Experts of a small language model: a variant of SOAP for the experts.
Below are experts of layer 11 (counted from 0) of a mixture-of-experts language model. Rows are named router (the router's row for the expert) and show model dimensions 0-255. Each number is 50 + 12 x the weight over its row's rms, rounded and kept within 0 to 99.
Before each expert's rows: "mostly gets" lists some tokens that are sent to it at least half of the time; "gets" lists some tokens that make up at least twice as much of what it gets as of all text. This comes from a sample of Wikipedia text that the model never trained on. Tokens count by the router's weight.

# expert 22
mostly gets: " ", " acqu", "°E", "_{", "–", " Dav"
gets: " ", " (", "–", " g", " E", " acqu"
router:63 43 53 46 54 53 55 47 53 56 44 58 24 54 50 42 66 56 58 34 48 61 64 43 69 51 49 47 68 53 51 50 68 61 20 46 36 38 55 80 60 58 43 47 66 55 53 72 71 30 45 72 53 56 59 49 55 57 36 57 39 35 39 46 21 29 37 59 45 53 57 46 31 64 61 47 36 71 78 43 41 64 44 42 46 25 38 45 40 40 52 47 62 56 38 47 48 62 51 52 55 38 29 46 53 48 30 32 32 54 73 49 52 52 71 63 65 57 58 53 43 58 38 34 62 49 72 55 43 28 37 51 61 55 30 57 50 62 45 59 51 45 50 49 39 38 51 49 46 38 49 49 58 62 40 42 40 81 36 43 29 56 49 53 57 53 27 60 47 65 57 53 38 47 56 59 40 67 41 50 38 47 71 61 53 34 46 42 47 50 68 57 62 63 53 56 49 34 51 41 74 59 46 71 60 63 50 66 89 57 48 49 69 20 32 43 52 42 38 47 50 46 33 45 66 44 42 37 60 46 47 51 51 72 47 72 39 74 52 67 55 44 47 71 58 53 29 41 37 43 62 61 53 53 37 42

# expert 41
mostly gets: " r", " th", " f", " reg", " pl", " prom"
gets: " f", " a", " r", " |", " R", " F"
router:46 44 50 54 51 60 32 61 45 47 65 41 46 34 57 57 44 59 64 46 50 39 45 41 47 38 52 49 37 49 35 42 79 51 58 41 64 78 37 50 78 23 71 54 57 38 63 33 49 43 39 33 54 45 70 52 22 56 30 28 59 43 56 43 44 40 57 44 45 39 58 51 64 56 61 33 45 65 41 67 30 58 61 29 49 40 35 57 62 49 24 43 36 44 59 54 64 31 52 46 72 40 58 51 29 49 67 63 58 66 52 61 51 59 37 51 55 44 73 56 38 36 54 41 44 44 35 57 50 60 43 41 67 69 57 51 74 62 56 38 48 49 29 40 59 40 37 40 60 54 56 53 43 79 49 36 43 47 54 58 52 58 42 45 41 37 42 42 60 49 55 64 40 30 77 60 35 47 42 52 55 36 48 46 41 51 50 56 40 75 38 75 66 30 42 70 41 35 41 45 51 58 55 43 64 55 39 35 43 33 41 38 48 52 47 53 42 52 47 55 42 37 43 49 52 53 66 73 65 77 41 33 32 59 35 38 46 48 39 57 89 37 55 49 42 51 73 46 54 39 38 39 50 55 32 37

# expert 17
mostly gets: " —;", " |", " would", "|", "On", "°W"
gets: " |", "|", ";", "-", ":", " to"
router:77 50 58 33 55 51 30 52 49 28 62 45 58 37 47 44 42 45 39 35 29 48 35 51 56 31 46 56 42 56 76 60 55 48 74 34 55 37 47 48 62 38 71 64 68 41 45 44 49 55 47 50 32 61 55 54 31 30 52 29 77 57 38 59 60 47 47 37 41 43 48 52 62 52 39 34 60 56 71 40 42 40 53 58 35 42 41 62 44 42 49 54 48 55 36 60 72 62 50 39 59 45 64 52 49 40 62 59 45 63 61 63 36 59 53 38 60 36 56 63 65 55 55 29 27 69 42 61 35 45 35 52 60 40 42 34 46 54 51 40 40 33 48 47 59 69 50 63 57 63 62 43 73 50 56 33 58 57 79 64 52 43 64 41 64 42 53 70 67 65 32 42 57 49 58 69 29 56 45 54 23 46 65 67 41 59 64 35 60 75 50 42 53 43 22 46 65 52 61 67 50 47 61 34 54 40 51 56 67 35 67 50 54 55 52 58 40 32 44 32 35 60 55 67 51 65 48 46 41 52 56 70 24 57 80 38 68 47 33 52 64 58 44 53 48 28 49 53 53 35 55 31 46 40 64 40

# expert 5
mostly gets: " people", " father", " members", " village", " wife", " mother"
gets: "\"", "s", "ers", "a", "es", "er"
router:66 41 51 50 43 53 58 55 43 32 46 46 31 46 36 69 44 50 50 43 58 47 66 52 49 36 36 45 31 59 48 38 49 48 31 47 48 55 56 38 38 61 43 47 40 61 34 43 59 45 44 59 41 56 59 59 35 47 59 64 66 42 52 51 33 72 43 59 58 60 50 44 36 49 51 50 43 48 52 39 62 49 50 55 53 70 46 24 60 62 81 39 60 66 63 44 46 50 11 36 53 46 17 54 47 34 65 45 35 33 57 56 37 48 59 63 27 46 69 36 39 35 82 61 59 45 47 43 54 32 40 70 54 49 66 58 41 35 57 47 58 48 62 50 83 46 49 35 43 30 50 54 51 47 58 51 68 35 40 50 58 46 57 71 38 49 47 47 36 58 53 41 48 60 41 38 75 47 29 49 46 84 43 51 61 73 86 56 46 37 41 67 59 76 45 40 30 41 41 48 36 65 43 40 65 36 77 34 58 47 67 51 29 73 68 57 57 61 61 45 57 55 51 77 53 51 54 67 41 63 51 40 55 37 45 49 55 32 44 38 48 51 47 38 40 39 39 62 52 50 53 52 38 59 60 50

# expert 11
mostly gets: "|---|---|---|\n", "|---|---|---|---|---|---|\n", "|---|---|---|---|\n", "|---|---|---|---|---|\n", " British", " Soviet"
gets: " the", " and", ",", " of", " a", " by"
router:44 37 49 61 63 45 30 48 43 41 51 59 66 50 62 42 49 36 56 39 46 47 63 27 63 52 48 37 76 54 62 55 39 61 56 41 56 51 35 47 47 58 60 42 36 51 35 60 53 62 39 51 56 51 36 54 41 66 49 66 56 53 47 70 55 33 41 50 49 45 55 51 53 39 55 68 87 73 52 41 53 42 40 69 58 59 50 48 63 68 50 50 51 66 31 63 59 46 39 31 73 46 60 53 39 43 57 50 46 57 43 57 69 26 51 34 30 55 64 54 50 52 46 61 69 60 59 68 55 52 36 53 54 28 58 45 62 56 50 45 46 37 52 60 55 28 62 63 26 56 63 66 54 52 62 54 52 51 55 62 22 67 35 34 64 39 44 56 59 47 63 47 39 68 32 56 47 61 39 37 45 44 46 47 46 43 46 48 48 32 52 43 54 50 63 54 53 49 35 61 72 40 53 47 24 70 58 49 63 48 61 36 54 39 44 63 49 54 38 83 62 56 65 48 37 66 61 34 61 48 57 74 34 78 34 42 56 56 65 67 47 24 72 40 66 39 29 32 54 30 39 58 79 64 31 26

# expert 19
mostly gets: " well", " inst", " north", " south", " west", " east"
gets: ")", " well", " also", "s", " life", " is"
router:48 55 27 57 42 32 70 57 41 53 53 61 76 52 43 58 53 32 59 31 38 43 65 55 41 45 30 54 30 43 37 73 47 61 32 56 29 65 62 55 58 57 52 60 53 34 56 64 77 59 38 66 68 50 62 54 33 54 54 46 61 50 47 57 48 22 26 50 62 63 45 50 29 45 67 35 54 79 41 46 63 35 33 77 64 44 48 42 54 44 45 51 47 65 45 60 43 46 57 34 47 56 42 32 69 41 63 44 59 51 32 33 37 29 72 53 28 45 41 28 42 61 57 73 45 41 53 57 58 57 57 80 44 37 48 41 55 51 46 41 37 48 57 48 63 62 29 43 72 34 38 34 62 62 42 40 56 51 50 43 46 55 32 43 52 55 62 54 39 76 43 30 33 64 33 47 67 51 43 46 41 55 43 46 70 61 50 53 30 60 66 74 64 56 62 53 40 51 56 62 65 43 49 73 34 53 69 65 43 59 49 45 32 47 59 57 56 35 57 68 32 43 41 56 52 34 72 48 47 57 50 48 35 53 60 60 49 42 50 60 41 56 56 48 58 51 45 58 54 60 55 61 36 34 65 67

# expert 33
mostly gets: "\".", ").", ".\"", "',", ");", "="
gets: " |", ".", ",", "-", "|", ":"
router:67 57 62 72 48 43 34 22 53 34 37 30 42 55 56 57 42 62 35 66 73 44 65 58 36 56 51 25 40 54 47 48 26 43 68 40 73 60 52 30 37 46 46 53 57 49 33 40 71 61 57 69 39 67 23 31 55 66 62 40 48 38 41 60 36 48 48 46 47 45 56 46 69 30 55 39 54 52 48 36 35 45 55 41 56 51 70 70 35 42 47 54 53 61 65 60 66 64 71 50 56 46 46 31 54 64 68 75 60 46 53 77 36 46 68 45 58 68 36 55 55 51 43 37 49 60 35 65 43 49 37 49 48 20 48 30 45 53 48 39 58 16 69 61 61 72 71 45 37 47 34 41 39 57 37 53 49 65 33 61 61 70 57 46 64 59 59 65 68 42 44 40 39 37 42 57 43 50 64 57 59 60 61 48 43 57 65 50 51 47 33 49 49 54 58 48 52 53 58 51 64 60 48 59 34 58 70 45 58 45 52 44 56 40 69 54 46 33 39 54 53 43 31 58 53 63 55 65 54 54 58 78 40 66 43 41 37 55 51 26 38 31 65 46 51 52 33 29 43 49 57 39 44 38 55 51

# expert 15
mostly gets: " D", " ITA", " ENG", " USA", " L", "',"
gets: " |", " D", " L", "-", "|", ","
router:62 47 67 69 53 45 47 35 47 36 45 55 35 60 57 65 55 57 49 53 44 35 59 68 37 55 52 29 32 47 42 47 50 54 45 27 76 74 56 45 55 56 50 51 67 48 58 58 57 48 39 39 32 55 37 45 50 28 48 53 39 48 46 42 38 37 32 35 65 36 51 45 36 21 50 49 79 59 35 33 28 52 49 69 47 53 56 81 47 48 41 33 52 37 51 40 61 68 59 39 51 66 35 54 52 41 59 38 53 53 48 59 34 59 37 51 64 57 44 43 53 29 38 40 67 38 66 43 63 41 31 66 65 60 42 50 52 72 49 28 54 42 54 55 31 56 69 58 42 31 26 58 31 59 57 60 32 65 59 57 44 49 66 42 38 52 42 58 53 62 63 51 47 50 50 41 64 60 40 55 66 43 74 47 47 87 56 69 55 68 25 57 60 72 53 62 58 44 37 61 62 56 56 51 40 52 38 66 50 20 55 41 39 37 31 38 56 55 58 55 39 54 23 60 34 42 46 50 69 59 64 50 45 55 56 29 37 53 67 48 67 41 59 38 63 33 56 36 38 61 57 56 46 58 55 47

# expert 35
mostly gets: " −", " ", " $", " [", " (", "_{"
gets: " ", " (", "–", "0", "-", "/"
router:61 76 45 40 57 45 43 35 67 61 49 23 51 57 40 54 63 45 53 59 53 72 41 52 66 45 47 58 55 54 60 43 65 48 34 50 56 41 32 71 46 55 42 44 60 51 62 68 48 66 61 58 49 25 61 57 60 39 56 61 61 42 52 44 47 58 43 41 55 60 69 54 41 65 70 43 33 54 53 44 38 60 49 46 36 41 64 66 46 35 49 50 72 72 48 71 45 56 51 44 64 41 30 37 59 50 53 55 32 40 63 31 60 61 40 63 52 48 44 78 35 63 48 39 60 36 42 61 51 66 48 67 74 52 27 50 39 33 72 49 66 26 67 28 65 44 45 50 60 54 51 51 61 59 31 48 49 75 31 47 26 62 40 48 54 58 41 48 33 56 57 48 37 58 56 63 37 56 42 44 45 51 51 39 43 49 64 33 37 35 39 56 51 51 42 54 56 35 43 36 58 39 64 69 49 61 46 52 56 58 58 46 71 09 34 17 48 45 46 42 52 53 26 21 50 65 35 53 65 44 49 56 81 51 54 47 30 69 51 35 44 50 42 66 57 53 38 52 57 42 64 49 64 46 34 43

# expert 38
mostly gets: " would", " can", " se", " trans", " could", " may"
gets: " to", " was", " se", " |", " c", " can"
router:43 64 47 41 54 61 55 56 31 51 50 57 38 55 32 38 65 68 42 66 17 49 56 45 59 42 51 40 56 59 61 36 65 31 44 54 35 47 51 50 53 56 53 52 69 46 55 57 54 73 53 57 55 27 42 53 42 60 32 52 57 60 59 38 55 61 30 34 53 37 61 64 40 56 52 47 59 46 48 42 39 38 54 66 36 52 43 53 51 63 35 47 42 50 48 47 35 32 53 59 57 62 35 77 62 51 65 46 69 68 24 69 58 61 44 54 59 24 71 36 34 59 56 46 54 76 62 55 59 65 56 57 36 40 72 50 43 46 21 51 49 57 43 29 52 59 39 57 58 44 30 81 57 36 44 48 50 30 45 35 53 48 50 45 65 52 58 45 56 53 69 41 46 60 44 41 28 44 54 51 41 68 55 49 49 49 45 60 49 58 47 47 58 28 27 40 36 41 56 55 62 47 56 28 49 51 34 44 33 67 57 62 70 39 35 38 30 53 33 72 35 51 40 58 48 45 23 57 54 47 52 56 25 56 48 42 80 63 44 15 59 52 36 57 41 54 48 43 63 34 44 32 54 28 29 62

# expert 0
mostly gets: ".\n\n", "\n\n", "==\n", "==\n\n", ")\n\n", " |\n\n"
gets: ".\n\n", "\n\n", "==\n", " |\n\n", " |\n", ")\n\n"
router:50 35 17 42 60 61 38 26 44 34 40 56 45 45 53 49 62 44 37 32 47 75 70 44 16 69 48 53 67 71 48 58 73 28 44 61 45 66 50 51 43 30 56 68 60 46 42 43 71 50 40 37 73 56 67 59 67 51 47 41 36 53 58 53 38 58 53 55 56 68 48 53 67 52 69 38 53 46 66 38 33 35 61 49 53 49 47 56 46 59 52 31 57 66 53 29 25 65 67 33 53 62 45 40 58 47 60 35 70 70 38 20 54 58 31 46 61 54 55 62 33 36 57 47 52 45 44 36 40 72 68 70 27 48 41 50 37 54 50 57 53 45 49 50 47 45 53 34 63 55 56 46 41 47 61 47 36 29 61 44 56 61 34 56 33 60 51 54 48 24 50 37 70 49 73 67 66 57 44 55 57 44 43 46 58 52 65 50 49 57 28 57 55 45 55 68 52 55 37 53 60 53 49 48 55 54 48 33 48 63 36 37 43 53 26 48 42 41 71 54 48 44 37 64 51 42 64 34 29 52 58 30 65 67 44 58 51 29 36 57 56 48 54 64 26 38 52 71 57 45 41 61 48 50 61 65

# expert 24
mostly gets: " been", " have", " could", " would", " being", " has"
gets: " a", " to", " the", " is", " was", " be"
router:49 46 38 39 63 37 41 48 50 42 45 79 42 32 54 54 51 70 52 54 58 59 48 38 60 44 57 39 50 55 76 40 38 37 65 48 54 50 46 49 52 59 51 48 38 48 34 30 26 56 44 48 53 37 36 55 43 47 35 35 59 46 43 45 29 50 57 49 35 63 40 56 45 50 67 45 79 52 39 62 47 71 45 67 61 61 35 48 46 56 52 51 35 57 51 44 36 40 62 46 59 52 40 50 56 59 42 61 63 63 46 61 59 42 56 36 50 39 73 31 35 61 59 63 39 66 53 52 60 60 60 73 42 64 65 53 64 44 59 22 62 57 56 56 55 44 35 46 22 36 70 66 59 58 26 48 64 53 42 44 49 60 41 52 60 31 53 50 35 25 54 26 59 60 26 30 52 25 29 40 56 55 39 47 62 45 50 56 38 54 66 61 53 30 49 53 62 61 43 35 63 73 67 44 74 52 63 55 58 51 55 65 54 60 57 13 48 41 41 35 48 37 48 39 61 37 35 54 40 38 57 64 55 31 60 60 43 42 65 42 52 57 70 21 61 46 64 56 16 62 51 35 62 64 48 57

# expert 20
mostly gets: " Y", " pl", " b", " y", " M", " r"
gets: " M", " B", "M", " R", " b", "A"
router:53 45 61 57 70 42 57 47 63 60 46 43 26 53 51 62 58 52 60 48 61 53 44 38 69 56 34 38 42 35 36 41 86 40 52 56 35 66 45 53 57 62 74 33 40 36 63 37 36 45 50 28 42 33 33 68 40 54 74 37 51 38 40 33 36 59 53 50 36 40 33 60 48 74 50 47 41 47 45 54 43 37 59 18 43 41 48 64 42 36 52 52 52 47 37 44 43 67 46 50 62 45 55 37 57 59 38 49 57 76 54 42 42 67 50 21 46 54 42 54 41 40 41 58 18 47 29 56 61 39 41 30 57 59 38 34 65 62 62 56 40 69 43 32 72 50 44 44 56 72 69 60 45 56 48 54 32 64 61 49 34 47 40 57 45 65 53 51 59 63 27 55 69 36 76 39 57 46 53 46 27 55 57 49 59 48 53 79 36 51 32 61 43 39 63 44 45 43 29 47 25 55 53 35 64 44 55 63 36 26 38 60 28 45 55 22 47 62 53 57 40 53 44 44 47 55 49 44 43 51 49 56 70 48 48 65 49 55 52 57 53 47 30 45 33 45 38 53 42 58 33 62 40 64 56 60

# expert 12
mostly gets: " him", " won", " said", " began", " made", " received"
gets: "ed", "ing", " in", " was", " on", "ated"
router:51 36 39 60 55 57 31 63 42 38 54 54 41 36 68 56 46 69 37 63 31 57 50 49 60 47 54 49 39 52 54 26 61 63 45 39 30 53 47 51 49 46 55 42 24 40 54 39 49 57 73 34 49 49 50 51 75 54 44 62 64 45 32 38 58 36 42 32 73 37 32 47 53 25 51 44 64 46 47 47 39 37 54 40 38 39 49 50 75 27 71 62 60 62 31 57 24 60 59 55 68 64 36 61 41 29 58 58 51 36 26 49 70 65 52 32 54 56 61 35 49 65 62 49 48 54 46 66 65 46 31 43 53 59 35 54 48 69 60 61 56 55 53 46 38 38 46 31 46 38 76 44 54 35 76 59 70 43 30 35 67 57 46 61 51 52 52 47 43 64 43 20 52 72 44 45 54 45 57 48 58 35 48 42 65 64 60 57 55 69 62 56 65 37 40 49 55 48 62 57 66 50 33 32 51 41 60 72 31 61 35 50 63 44 59 42 35 54 30 31 35 33 49 49 68 68 50 48 42 56 48 57 48 36 65 33 37 77 53 27 57 49 53 56 52 55 56 43 45 53 28 47 67 38 44 43

# expert 23
mostly gets: " made", " won", " found", " held", " received", " served"
gets: "ed", " was", " is", "ated", " known", " used"
router:46 63 50 18 42 46 47 72 58 31 46 47 37 61 52 43 49 54 47 67 32 49 46 46 48 53 62 50 36 33 69 37 50 79 33 68 55 56 39 50 31 33 57 49 41 40 58 42 78 43 66 44 44 81 49 68 65 40 58 46 51 53 34 35 44 47 49 36 52 62 35 40 27 20 40 57 36 64 35 46 74 62 54 56 60 61 57 48 60 47 54 54 55 31 35 50 33 61 31 59 72 65 17 60 31 42 51 50 50 53 37 41 59 62 38 40 55 56 49 65 44 60 39 67 46 64 44 55 59 71 37 61 47 50 48 67 65 67 62 35 44 68 64 54 46 35 39 43 40 45 59 30 53 41 62 58 47 33 29 42 44 32 41 27 51 50 38 47 63 64 39 32 46 56 45 65 60 45 39 42 36 40 61 29 53 70 55 53 35 66 54 36 60 57 65 59 60 62 54 54 29 56 50 35 58 26 57 61 52 64 44 42 64 60 58 57 62 32 42 32 30 34 47 41 62 55 41 54 33 55 42 56 50 50 30 43 45 53 40 66 47 58 35 60 52 32 43 55 34 61 57 54 50 41 43 53

# expert 26
mostly gets: "\n", ")\n", ".\n", ".\n\n", "==\n\n", " |\n"
gets: "\n", " |\n", ")\n", ".\n", ".\n\n", "\n\n"
router:40 59 48 50 59 64 39 32 39 39 34 62 23 58 47 27 55 36 66 41 43 57 36 54 35 67 59 59 36 52 31 41 56 48 60 48 26 64 34 65 28 29 53 53 46 45 73 43 56 52 29 46 37 55 40 66 51 45 46 53 59 44 59 49 28 63 55 63 53 34 57 38 42 46 42 47 39 60 36 41 61 60 56 66 50 67 40 58 56 56 30 44 37 53 45 43 34 58 56 63 29 53 50 27 54 48 44 67 42 61 44 29 51 46 68 66 44 52 43 60 61 73 45 50 52 52 40 71 31 51 43 55 55 63 43 51 47 67 55 47 67 55 47 48 59 67 66 78 42 55 58 63 68 56 44 43 57 48 30 56 50 60 70 58 47 38 43 66 69 39 53 30 53 53 29 46 66 32 80 28 42 48 65 60 76 60 82 49 56 52 37 37 27 25 50 67 46 50 48 42 34 35 46 65 43 68 56 43 63 55 45 70 67 62 35 52 65 39 37 62 50 43 57 41 53 53 66 47 52 59 49 38 33 37 51 49 38 52 48 31 46 38 71 71 59 55 59 54 61 52 47 44 60 42 71 42

# expert 31
mostly gets: " ro", " el", " Ir", " mag", " prom", " Mag"
gets: " N", " g", " L", " G", " l", "N"
router:32 49 58 35 52 47 68 61 47 69 46 59 62 43 51 45 41 49 46 15 45 37 34 50 53 33 61 47 46 29 49 33 57 48 39 56 51 64 43 48 67 59 69 68 41 54 74 82 52 59 45 33 38 56 29 48 26 11 42 56 64 63 61 77 68 42 59 19 53 42 55 51 62 53 58 38 46 35 55 49 49 55 30 32 39 35 46 59 46 64 48 34 39 70 75 60 48 32 48 34 37 53 44 52 40 59 46 51 74 40 37 70 43 54 60 64 43 47 23 60 36 43 51 26 49 42 53 28 58 63 36 44 62 61 55 48 70 45 43 33 47 53 33 38 65 30 49 38 44 69 65 51 59 77 52 48 43 39 52 58 55 47 39 51 50 71 54 50 37 51 51 57 48 39 53 41 53 37 62 49 58 39 45 51 25 48 43 45 42 45 63 34 48 36 40 49 57 39 38 38 44 58 50 41 54 49 45 43 48 39 62 64 44 57 30 55 57 59 41 54 49 45 39 51 38 39 13 24 57 44 49 42 43 39 40 51 51 57 45 42 68 64 32 54 30 50 48 57 62 68 49 53 34 49 48 46

# expert 46
mostly gets: " film", " album", " stud", " book", " song", " music"
gets: " the", "==", "'s", " a", " film", " his"
router:56 60 39 24 61 48 71 63 48 71 55 73 43 49 29 50 52 43 68 60 39 48 39 47 61 62 67 31 52 46 50 50 27 58 50 48 61 77 40 31 53 55 54 59 53 49 54 63 44 59 48 51 38 60 47 54 51 35 55 48 48 49 46 38 58 53 38 86 51 39 33 51 59 56 48 56 59 40 65 70 53 63 57 78 47 55 50 62 41 55 59 40 58 58 64 51 63 34 29 36 38 46 33 46 38 59 47 45 59 49 54 77 46 33 55 52 64 35 45 63 57 69 50 36 62 38 62 50 63 58 29 60 49 47 35 63 61 53 57 38 60 65 61 54 51 58 48 67 55 41 62 71 65 49 64 64 45 37 58 21 71 60 36 44 48 57 33 45 32 62 38 38 22 58 37 34 65 68 47 40 34 65 53 26 60 43 30 64 45 50 75 53 46 62 59 49 62 44 45 75 62 38 38 54 53 45 46 40 59 49 57 46 63 65 62 52 43 32 41 40 31 47 39 54 45 33 70 61 40 37 56 61 19 55 59 59 48 37 39 47 45 53 58 51 64 49 66 47 37 60 90 47 50 50 46 60

# expert 2
mostly gets: " during", " between", " through", " when", " after", " until"
gets: " in", " of", ",", " and", " to", " on"
router:51 50 58 49 56 42 31 59 58 42 45 58 41 61 68 42 43 73 30 42 61 57 49 46 42 42 53 40 48 78 54 60 52 41 62 47 52 53 56 50 47 47 57 36 47 50 29 22 52 54 37 42 50 56 37 40 53 68 52 56 47 26 55 33 44 63 46 28 26 47 34 38 48 57 71 60 67 44 39 32 70 51 39 53 57 61 59 52 50 49 67 61 44 44 47 67 23 58 69 68 61 37 72 50 51 49 53 66 40 44 32 52 75 55 45 41 45 55 37 35 46 58 55 56 40 72 58 48 45 71 40 72 34 60 55 34 58 55 48 28 46 46 55 54 40 60 49 61 33 49 67 41 79 49 47 38 49 53 61 46 59 83 63 79 43 47 71 47 29 44 53 23 34 78 47 48 45 50 38 38 51 53 35 48 59 46 38 53 49 49 57 44 53 44 29 40 63 63 46 72 45 62 47 39 55 61 67 76 51 56 60 60 47 63 70 37 45 41 41 47 66 53 15 62 60 56 42 53 60 67 52 66 38 70 58 43 49 57 48 47 51 43 74 34 40 44 42 55 64 54 37 69 59 60 65 56

# expert 42
mostly gets: " fin", " Fin", " Nominated", "2", "1", "3"
gets: "2", "1", "3", "0", "4", "5"
router:44 49 23 56 53 66 59 36 46 29 44 55 52 64 75 52 56 57 40 45 59 23 69 47 28 45 38 47 47 40 62 57 46 45 49 50 52 60 42 60 53 61 55 46 63 56 61 51 57 37 60 38 51 58 03 34 36 18 51 37 30 47 52 45 67 64 38 48 45 49 46 61 52 61 38 43 35 37 49 66 41 54 35 50 45 53 53 79 46 50 45 35 51 46 52 49 51 42 64 69 41 54 67 42 50 26 64 40 45 53 40 44 60 65 51 52 38 62 43 53 62 59 46 49 48 48 32 34 37 75 54 38 42 61 53 35 69 54 40 27 44 34 50 57 42 39 47 46 49 43 31 41 61 56 32 34 67 35 60 23 41 45 59 40 48 48 38 68 61 59 60 42 67 44 57 41 38 25 68 43 39 28 29 54 49 59 67 32 69 29 52 41 63 59 48 55 50 34 47 31 46 48 54 48 39 61 55 48 29 69 50 25 46 43 14 44 57 52 47 53 39 66 25 50 51 46 64 55 68 60 39 47 37 57 53 59 42 47 46 59 46 67 28 50 59 48 64 38 50 36 44 47 55 57 54 72

# expert 45
mostly gets: " groups", " version", " area", " points", " games", " areas"
gets: "s", "\"", "ers", ")", "es", "ies"
router:68 61 34 50 31 27 49 67 44 54 54 44 39 67 62 61 52 55 62 51 54 39 45 66 41 25 43 58 35 51 50 59 75 37 47 43 28 55 59 46 47 58 25 48 79 60 26 23 51 27 56 36 39 60 51 59 63 69 70 44 79 56 48 17 40 43 40 44 55 41 39 55 48 61 52 44 50 44 58 42 41 49 64 62 77 37 43 38 49 61 60 40 55 59 74 34 43 57 52 33 47 49 54 20 38 52 26 64 36 67 53 52 37 60 61 54 43 55 40 33 39 57 61 56 46 35 53 41 58 27 49 62 42 50 58 35 42 44 66 49 56 53 43 52 46 36 37 51 53 72 57 50 67 57 61 44 57 34 44 58 50 55 66 49 40 51 30 47 53 71 51 60 59 70 55 45 70 49 52 46 75 61 42 59 76 57 77 63 46 64 57 48 58 63 34 45 35 51 62 50 43 44 55 48 59 45 70 37 35 40 43 49 42 48 52 27 45 45 63 41 58 54 35 57 62 50 50 68 63 44 53 60 60 28 58 60 49 64 64 46 49 62 35 62 39 34 45 60 57 36 38 63 68 58 45 73

# expert 7
mostly gets: "′", " ad", "°", "9", "8", "0"
gets: "9", "0", "8", "5", "1", "7"
router:43 50 37 55 48 57 66 35 51 52 44 67 73 44 37 60 32 49 48 45 49 40 50 58 33 43 47 35 59 32 56 58 39 63 51 64 55 40 66 57 44 45 31 58 51 46 52 34 45 22 52 61 53 50 57 64 46 59 61 64 43 39 42 54 24 74 59 47 58 48 45 35 45 46 49 55 38 20 29 42 60 60 39 49 45 58 52 48 54 52 58 29 45 44 63 56 64 78 50 41 62 68 54 41 44 54 55 40 49 63 56 41 55 64 60 60 53 56 53 38 47 39 40 72 43 49 50 56 41 54 41 52 54 45 66 73 59 64 33 31 34 25 56 45 53 42 44 51 51 53 67 42 64 28 33 52 81 40 42 63 35 39 52 56 55 30 78 49 58 51 50 54 71 44 50 74 42 43 45 45 42 57 27 45 51 40 52 26 59 28 46 50 55 78 62 66 27 40 52 71 54 49 83 53 69 55 44 33 48 14 61 31 39 50 52 52 38 54 62 64 47 62 54 32 47 66 67 42 53 44 38 52 59 37 79 44 44 70 54 46 56 48 37 53 40 41 61 57 56 27 27 61 47 53 53 52

# expert 43
mostly gets: " Votes", "0", "3", "4", "5", "8"
gets: "0", "2", "1", "3", "4", "5"
router:52 69 38 25 65 52 43 38 38 53 30 54 60 40 57 51 56 63 58 62 48 34 43 22 42 42 57 41 43 37 61 51 45 52 47 55 72 61 41 58 60 43 46 66 66 34 72 33 41 46 61 51 71 36 31 43 26 38 62 48 27 50 36 45 29 62 70 38 46 55 30 49 59 51 39 40 28 26 54 36 46 67 51 42 37 65 39 55 43 49 37 33 57 56 91 38 63 46 48 56 51 60 42 35 50 44 71 66 45 60 44 30 34 53 71 54 47 51 55 41 76 42 45 41 61 48 65 44 49 52 33 40 53 65 49 46 51 42 27 36 66 70 60 49 52 40 40 45 52 52 57 50 75 32 62 53 70 58 56 62 51 50 52 52 48 68 54 46 55 58 66 38 53 36 67 66 56 46 74 41 38 29 38 51 40 66 65 47 66 46 41 38 44 49 59 62 51 41 56 46 48 48 51 52 44 41 32 45 36 43 75 37 72 42 46 54 50 56 55 47 41 57 46 51 24 53 50 65 57 58 51 62 54 47 63 53 54 43 38 67 43 71 40 65 34 63 69 60 50 39 30 22 67 45 55 72

# expert 18
mostly gets: " when", "\".", " until", " because", " became", " during"
gets: ",", ".", " as", " in", " was", " and"
router:60 48 38 44 56 45 38 48 50 43 49 58 61 41 43 49 42 57 26 45 53 42 57 53 57 65 63 43 49 69 44 50 38 51 48 45 53 60 42 43 19 40 50 46 39 46 30 52 62 68 68 38 59 64 39 34 58 59 52 52 76 51 30 48 39 49 61 50 72 34 32 37 54 39 67 68 57 67 53 41 53 37 43 53 39 69 72 38 36 57 50 62 36 68 50 71 31 39 40 61 61 66 35 60 57 55 68 48 45 61 44 50 57 59 48 28 63 60 59 56 60 33 70 49 60 70 41 53 65 39 43 54 41 53 74 39 48 52 49 53 58 42 49 41 51 54 56 60 33 28 58 41 52 51 46 50 39 51 65 47 41 70 57 66 34 59 66 72 33 38 33 30 38 74 32 41 23 38 39 55 46 45 33 42 56 49 48 57 51 33 56 66 74 61 53 52 65 47 47 77 48 45 72 46 36 34 44 57 36 53 47 58 46 62 53 57 47 36 42 55 64 64 38 50 52 41 60 34 63 57 53 67 28 69 49 56 34 60 40 50 31 36 67 57 33 47 65 30 34 48 52 52 86 72 45 31